config = dict(
    hidden_size=192,
    init_std_router=0.0384,
    lr_router=0.000714,
    vocab_size=30067,
    norm_eps=1e-06,
    init_std_o=0.0,
    init_std_up=0.0225,
    warmup_steps=200,
    schedule='wsd',
    final_lr_fraction=0.05,
    doc_mask=True,
    train_tokens=628800000,
)
Below are experts of layer 8 (counted from 0) of a mixture-of-experts language model. Rows are named router (the router's row for the expert), gate (a neuron's input weights, with its number), up (a neuron's input weights, with its number), down (a neuron's output weights, with its number) and show model dimensions 0-191. Each number is 128 + 24 x the weight over its row's rms, rounded and kept within 0 to 255. Numbers have three digits each.
After each expert's rows: "raises" lists some tokens whose logits its average output raises strongly, later layers aside; "comes before" lists some tokens at least twice as common just after its tokens as in all text. This comes from a sample of Wikipedia text that the model never trained on. Tokens count by the router's weight.

# expert 31
router:135131152143132159120115135121193158109100123144141103138157129114063111133089136114146112113105111123136158153141126133137160091149122105107108111131118123088101145164131173161133112105119160151151153083108118123155124123146083107121137149129144128137135135117082140143132092147103123131163139124173140144135160083154111119146068104115151134149126169123141160118118111130110141148134141140119100123126137151071124135151144152150141166089108162132132175177120103126111116092100139155119127160133138069143126161145162183129082144149128121096131136126124114125166181161141066148
gate0:094161155130139099109131100126163129195139134163108128128130159110165059107108159109135144118091102139145106150184169174123086119117161125103114112140123097120135126106116156132135137133146123142130145117085147127148118146116119122136156135108097109119133162110085129159162128092135131092132110138157161108104169149120117131110092094104117170130116129135131162103139159148158138133115122110120140110151146138124123133135155125106208153104079133147111102142173103081155167113116152099104076100122126172144112139178135133116134152153139126138121142127094133142131172134086125119
up0:132135092131152102157155087149138088128137142112143098108089097130179105134171110141137126093111081178106151112145117118095122133114140122116084111114144124124091092176153111114144139152126127117124146096129135116133116145106105162108121150127096120130096147122164142136104172143187148099136117109115121167109127164123157123135143129126111178153194098130098145098123083123108169124147144141128174156081139122088192131127111085101150140110174143114120133088121109140133124143136135131134118145165138117123169121145121079113130137097186141141128135105103145141087138116137137115
down0:109130164151151104082157140143137125105126145126127076118067154117143131135147104130142144158098141172170151112149106117151115117160129120116071110186110167133115148089113129150178090120134126106114129105122110112119153200106171134101125152130108105121160116172098103112107128085133114169113119114124118126119136151163118153127164110111136155144108156103138129183087155164130144139123089146161107144136105124091132164139101129132109103088123166140134120137152128132130090120102122114132125117107139113083168103121126118096164164139155106106117090120129140098133150114143177112
raises: "|", "-", "===", "Source", "===="
comes before: "-", "|", "==", "The", "===", " The"

# expert 19
router:147134179149143115122110135125138135136155136150125140133091126121139140106128134120129125149169138067100161144136129130122150111112143172107180148129131151118088086133127105088090136153160102130119180105150094100134171115081124113159153109153128116138134126135158118121134104126139117152141125100140135153139139114172093112124109123150143138114100139159190152110111152151151145101106126131150128132141084154121137130080094127133096119125121138084124127135120108102148126148086172130158136121137133134122074109134162159152053130141142121107081108162175127152146113075078129178
gate0:149103096128117109115138173128143163156130125158149157132132168139137136100079126122125124131169140133148151148129128134103122132163154081097093133166144124102099143082153113142095142149113097113100127150149110109135154151096171120159141160124114126095116114119118126151163148143118155096113160118133131139173134153133124171112112147106127113110119103086183146149075134115119153125111128110164094151150130147171104166183087086156140077096150123133138108127175113123125100129113114119086121140097119107167123146144072097168118131107126134083111155139137128110152104128149133080
up0:106127174145131132142120078129096137152054115108160086138120117122153116150094131116115146161105124110110134126133147178150124169117097144114123111089171139154145123127115141132163111052138145148147139110146116174113097130124148119130143149122097088129119155125138123140126143138110176089127078136147133117137113143130131085142113104136165118096102094114120111128142128154171097131132117122085125162128159136143131147105097129167133118169164163100145121121137185157146104145114138152159128118136157079136121099149147144136157142127128140105182097144122120078077139097124114169
down0:064118134139131132127121141142165162102173162189145115109084133148090059115140161155156164136099104146164093134166133104117138162173112107100144137161140119105151117123121106143103125119095110122149140123150123180123154161134097075139109110100120126090117134145118139104111140109130147123119128165091084105114134143112083155143105124120169129130091139152128121143130145168108126120113065141057135147155140104107142122124115113152162102127158125140140135153139175124159120132152144087135172130113133150140109109134146099167119112145152140134119154108127132119139128140168121099
raises: " the", " a", " an"
comes before: " the", " ", "–", " a", " March", " his"

# expert 61
router:134112146135124116137129113087135111110075126116122081135111183105129134139091122108140116143153191146139110131151125130129120169132175154127122113116138158152083137130131117113137135142205165141124088092119116108130112125106115081141133145145119124121098121146124098128136123134118136158121133139091113138183150150132139082145073110106143147132082077098145121120080132135117111108139108106153104173165126166123101137111153160120090129143083056113132139130134113161127154102131122116104105138104110128143160125167162130130135120116124118124146137145138095080119146082133193126
gate0:143119151122131142127123068136188140091092178128125163150098115143095180141114105121135124114109106146124141104129081128139091154128139140167120126110153119126153151110145102123129142134089136175109092134150138133158124090106144099114086128154099130142139138113138100180115145133162123089142134155097153129158150098149177153158158084137130116086127114142116094117123125167166112136083133093090119130130133175174128118124110112108159125159138135118138183143128160128120176108180136159133129129148128089142129148150193155137179132123150117117154131144120126126129115132118145156
up0:055086145158127106144122104118122119146113106141111157135132163145125106152150097146138150108107148124124138168144084137121084161109149151086129163146161113099092153109107163146113138074097136142134175109126091139114155130126090171111132148132139099129132135123135177139119107160140089111113160178083153142116135145124186150102147158131112092145144178120143130113112114110096166118171163153100126123139120124129125105144149132145108147142149123127163095104123115134137135109113129123117187120140143102099158100153092150099131150164124109113143174125098156113081133126138160124
down0:069117135141130165163097103124118122154135118124109129122146112144141114109111130130135134124088130108079170145143135077171155126114146146176113100128164170105151099122111126079148136179122112096096107112140140159101161166155098132179115133089138103162114167122114160156110125132086114156171127147148119117139134122126095119146136154101101150131138142122128121081137099130148125118132119089130155128166125125109146086110103145138094124146123150170092128098155127160125162122086143082127138084126111126157150130074083110125139101185142112166123150119145097117119130103106144125
raises: " the", " another", " a", " two", " several", " its"
comes before: " the", " a", " his", " her", " its", " their"

# expert 18
router:130132142136120133145132127137110118120140103128135131155128134098119132156155127156127113126123079146149114130097103188091087168089135103131137118143137134118166096124099156087117135109151130114134125167106125130128170134089153131087149129112130167121183134114120121131163133159177118107115169177107109126134113158087098138120142172075105146131093123103085151161076172147104095144119151125139105140129125062132117114135143066124086120147089091108132121141127087131122124101148160143146143120131104104137094134150130200101151104135105165111131132165140117122130128136117109151
gate0:133083126133128091140129120194103142183096133110188117139143120132152144135104150129107162089143092146143128155128116105117112145118128145148146099127163141146120159125127166107134093142125078102148109136162157107128139188114134117083165131163104128124119154116149118108160105140104154099126133106091098134112097136158131094098096172126111149153116115108109143168093131143134140162133143059123154155166116128121132142165108123104129143173148118143059135113143146112118087139102112160141147120174112126131129115159091109134175141113153144139142156110120104113136115128146133169
up0:145105136130126118133145123131137134201105112125137118104070141118132139101149128130156105070135117126159109149134142126110094119104091129130158147172132132139111110151122169139104107126149096126161129097104117151106115128137161115107128080114160093095110111136160173077138117152124099127143121136096114167114128093096081100129110122172108163123183159144132164118106062155111148106107188100100123128178147118138130107138085129143093102147143131143158130108145137088144135142153146143125159170110147128127132137122133107164147089143123084136128141122136123164091143158099140109
down0:143108135167129101221136108123113120127114134123106124089123140106104130167127129089108103156070105143085130112122125145105151099116128132101110121130145068120141132157160154105126161096101147177067123123103106054133141163103141130120133168139174152148125141113135128088108144142138139171121128098143136155123141164087132158111144115123129124124132152121130138124146099127100130110144160124141113101135100109154126124112104116137106168140110133148149099113097110115133181123156132143103109107135139169143162140101121129154143105115110131122145125066108160149101168134093123076
raises: " it", " some", " she", " sometimes", " he"
comes before: " ", " the", " and", " but", " a", " which"

# expert 5
router:137121092142123093133124123099163143132112117105153140154154104124107128111091140105146120134102126145151178140152132114149123112144129121132143087149166108137142149145142170098142172089168126127193109110112135115140090134141130111121148150116121107139141113123114107125136094088114124115141138134120153109145081097110133126130094118068148164152094156153077128114132065154131147146144156163110142155100157127110109138118115146149184168109115153151132150139114115111161162158089079125147134161129150105166092148145102174129071158135122112138117124149125132137183115153160106165
gate0:094135114135053102104147117158147149152111132057115107141113124102132128134164131092125141090125123137127143148128138103138138092135151162135150157161131118107166143122129153095161154095131095139155140086146121103125083144092135099138149143109118134107086122122132147118100138164123160158132096136131144144126160091120129173134097147080136170169105115183094179177098136116140145126129166104122107140116137135123100129183102073135118114061133110170110118121135152120128130137156132155150142116159129159118139180140123118153147144173142138135142107096111114120128120119135131134
up0:139118130147132108127128131128128104162129151131129123085132155118117119145149168115159170110154126098164105153162155095100132120094125136119167124138117149121145127117156153080153112104113123107126109071092152125098104165099112086115148113133159109101137138155159120098138128141108126146142150110102142176100149139118137070101100112141075178137108127153077141140108122126126121150122166107126135128139154120141099083072144105080150146125111100129100150176116126084116131104148167149141103135164141165139137128122123134188182132157163139158153110120146133168091101151137145117
down0:131141149145125131171117147123117126120112160129086126119119099101061114165131123123120107128127115134156181113127115140143128137172128124115109125112121133144118143128173133116116175167116108108190143131147089102164147072121115136115156149122129118098126113100066111149109156130119102149116136175148134113124152121129131115136132125156122131109139078135170145130109108073107099146154151158114101129119169118148127177124138122130109120161153173171131174100098171095127131152156109174118120145171166117170116151091097132148143093120127120104148082137158143124149149156164134158
raises: "In", " Early", " In", "Early", " During", " Later"
comes before: "-", "==", "|", " The", "The", "==="

# expert 48
router:128133155150123090131136139093129145181126115106113150126150156092110129143156150105128138134172161088126126084101119089135153130132185136125133094117120164128072128117138193134131103162149107136122128138127143119151129108097090111145127106134143135140098153104150124118100173150146121093150111132088094182135154124157113099099111115107161104106099107142124139122116126125133132133105158092159133142104113140132101137095086151143130130111144130140122126116096148070157118154123141125193114134164076125074108133121121145171122128166129094141119122111178127114119133074086114170
gate0:138142121134138121118110142135083146167119152105133140104142138092161116129096100108102096121139131134117092125135144132116118100155158092112149144120165116126087141112084145103132151103118125126132143113129134110089147187111104132149121176174133159137098174119131166142104162140104126103144132131084134113092139164154087121112143100091086106128137133134140084145112190129144127161159133101153192143150162125131121130117134149183139173165114110100117107129086105151146130154110147126146123140118160150136149163165138116127115123117149145167132117157119064086162096105152152128
up0:098158153171139103136113134132132138159101164132135125120101095063152124144124147124155115085124145091147073135083169153138114154123087140149131154138127088168120173170127124145165139162125123115128138106090097114111131144120124134127107099150172149155153178131098110153120118110132125192144103129143178099158118131102147125130094129115161110122145095090144115146142155131141088123151130124117153082122126157132120153112146137111099137120130130129117143129152136137125172118145198142086151157092129112114134133101105081152180129138137110142097120153134116178125102103144122141
down0:111121122173132144243147165097125149155132173146123155109144126146071173147111161095134102164127102140133143132138146097135117127143137132141145146217130153132080159142127090140145129142109156135135143104114128128157126110115147196167159101098126114141120131151145125111116170128106152116134114142123159154144104121137151122148106143114093134121129123125125167118111126135129153099070127135131118186110119116115139154119172137106136117125133099114104099130127117128133141102128123132173102121151099116147095145093122143159159118143120120113126114124176145117074120147119131101
raises: " the", " a", " some", " Europe"
comes before: " the", " ", " a", " his", " New", " January"

# expert 36
router:112114142125127136112087104142113119146112148128112110149120120149095143133117131121110115133097105125100156108164112124121122117127144099144144136109122096177161122145126125087140103101125113169134107121116125118102100115130127113162151123153161115117137161137115153119117161079124119066045129113086131132168124119134142129127154194145095119113123166134118127102143150134195154127148149153118145086130134132136077085126134137159162121144111160101118135112085100156075113126104095086155138089122113123116136136187112076124080134097117133125150132119119128180180133116147132151
gate0:105147128139130139118099137146126109151116098146124146074175118152090150118143105093124114137133078122104134138132135108154138167131126148141145134193114137128098127201124110112145114112152161147110113105092128091097146080133177125128128124107083098162116118124066091133135151114112132108121082149154156106149088115131101116130101114179145096107119098108125104144129120135144156119130104135131155139078093118115166114122136106155102110121184087104101149141108102138110111149134157130110167128112114116116088116140118162156106084090135117103142173121126084135130117145146097140
up0:134122134124114111130172099114093107115140139112117148147129155109142125138132122192143127069100129117125139118108088096140155158124128103145117090138158133152101135160157124142159137136125148114136176102105126130129137129169103121126155131113110097149121128143123162143120107191108163162146118121113127160136100141117080127084146148103161102143121106097137150171120106149112108113134142095146134114084126094173097129166136148157162141118162129097140125094127143149141108172117131110151172127087094084142080123162133151087165123078087145110128162149112120094162080156143123135
down0:152112102116156156084157149127134137128116126153133120079109137117216120134106137160118175126144120155152087138134128078141127120140159124148136131112122137114135137110091124096126129105110177064116153096155120151111150126120148135139114080165074115127116083138124126118123147120113131162110074128153131124130097136118153169116086136148132104147110073157150139145141129107104125168103113142092104126109116148081142163137108105117171132149148104142131142079168104119130106177147148094092121154132102125111087122144119131119130127145138102144128164115138117129155103155149109183
raises: "T", "N", "20", "a", "hip", "ST"
comes before: "-", ":", "=", "20", "The", "19"

# expert 42
router:023087106123141118136143137140149113095112138095136146134158135113159159125103125071117127139117121146145126180110113152133122146134125112108122100167113146109115163110151165104157124098125126117160140135105137118166139135122134118098128133141128115118136130121129086138097132114136163156144120134117160097168070115114158131145129163122162157173113101151113181144079148162138062137109119126108151121114124157127094144117135089154093168083151147124124149089161117112100117092121105110118152136105150137109127162153170126091115121168136098120102110138152118103154145123152113132
gate0:169155113110134158121129172151141121127142135152151131133152142125117137132093162120129137128115079142088163113142121147137151166121164150114116111126078131118126130114053135151137159114133149104103150118141159132181128124126137111185115115086170119080097123107107112121101139126091142111135173112100118084129151110130126133091143098106103119119116146152132120110143172111068092118145101133116153131159136192185111173090128115098116165143131142132116181103133112100127094105148159105125142122121172118109107141140124145127095148115115075145089139143120115106135101110141114108
up0:114124096129172113129131144103127135113129154129106126078150146120103108166091144165128157107097150097114132123131122134123088147123115132126104136120077114076128133089128144142121116126145102128104141118132116117169113109158134111185148125092106030115122141098131097117106132122126099099181138141123121100109079105095152100160148127120096152146108114158125090130104111160115138079168119144129138075153163154125121105116100136096123165114157134134136138101117156129126140126182155109122149131106139134092090127154125152086114156128121085084099162162137148139156140115108124113
down0:092113143132111140196123139095132095166130157107090181111092145147108105126116165109122173163120199065101105117124133103106108154150140120139129121150103162127119106123115175133151138104123133136133131120118115126164159148128146120098114116135137112141143158119163138074141118142148118119127123161114103157107122098123147145137204136123144153110128155105126127150137146132108128123168156060131123138147135095131098141100144134098108158119111160157078133140114142150135182134177113103121099124149099128093132090135104105123134088149104129130116123119107175115105170148118114132
raises: " However", " the", " among", " As", " although", " Despite"
comes before: " The", " In", " He", " he", " the", " It"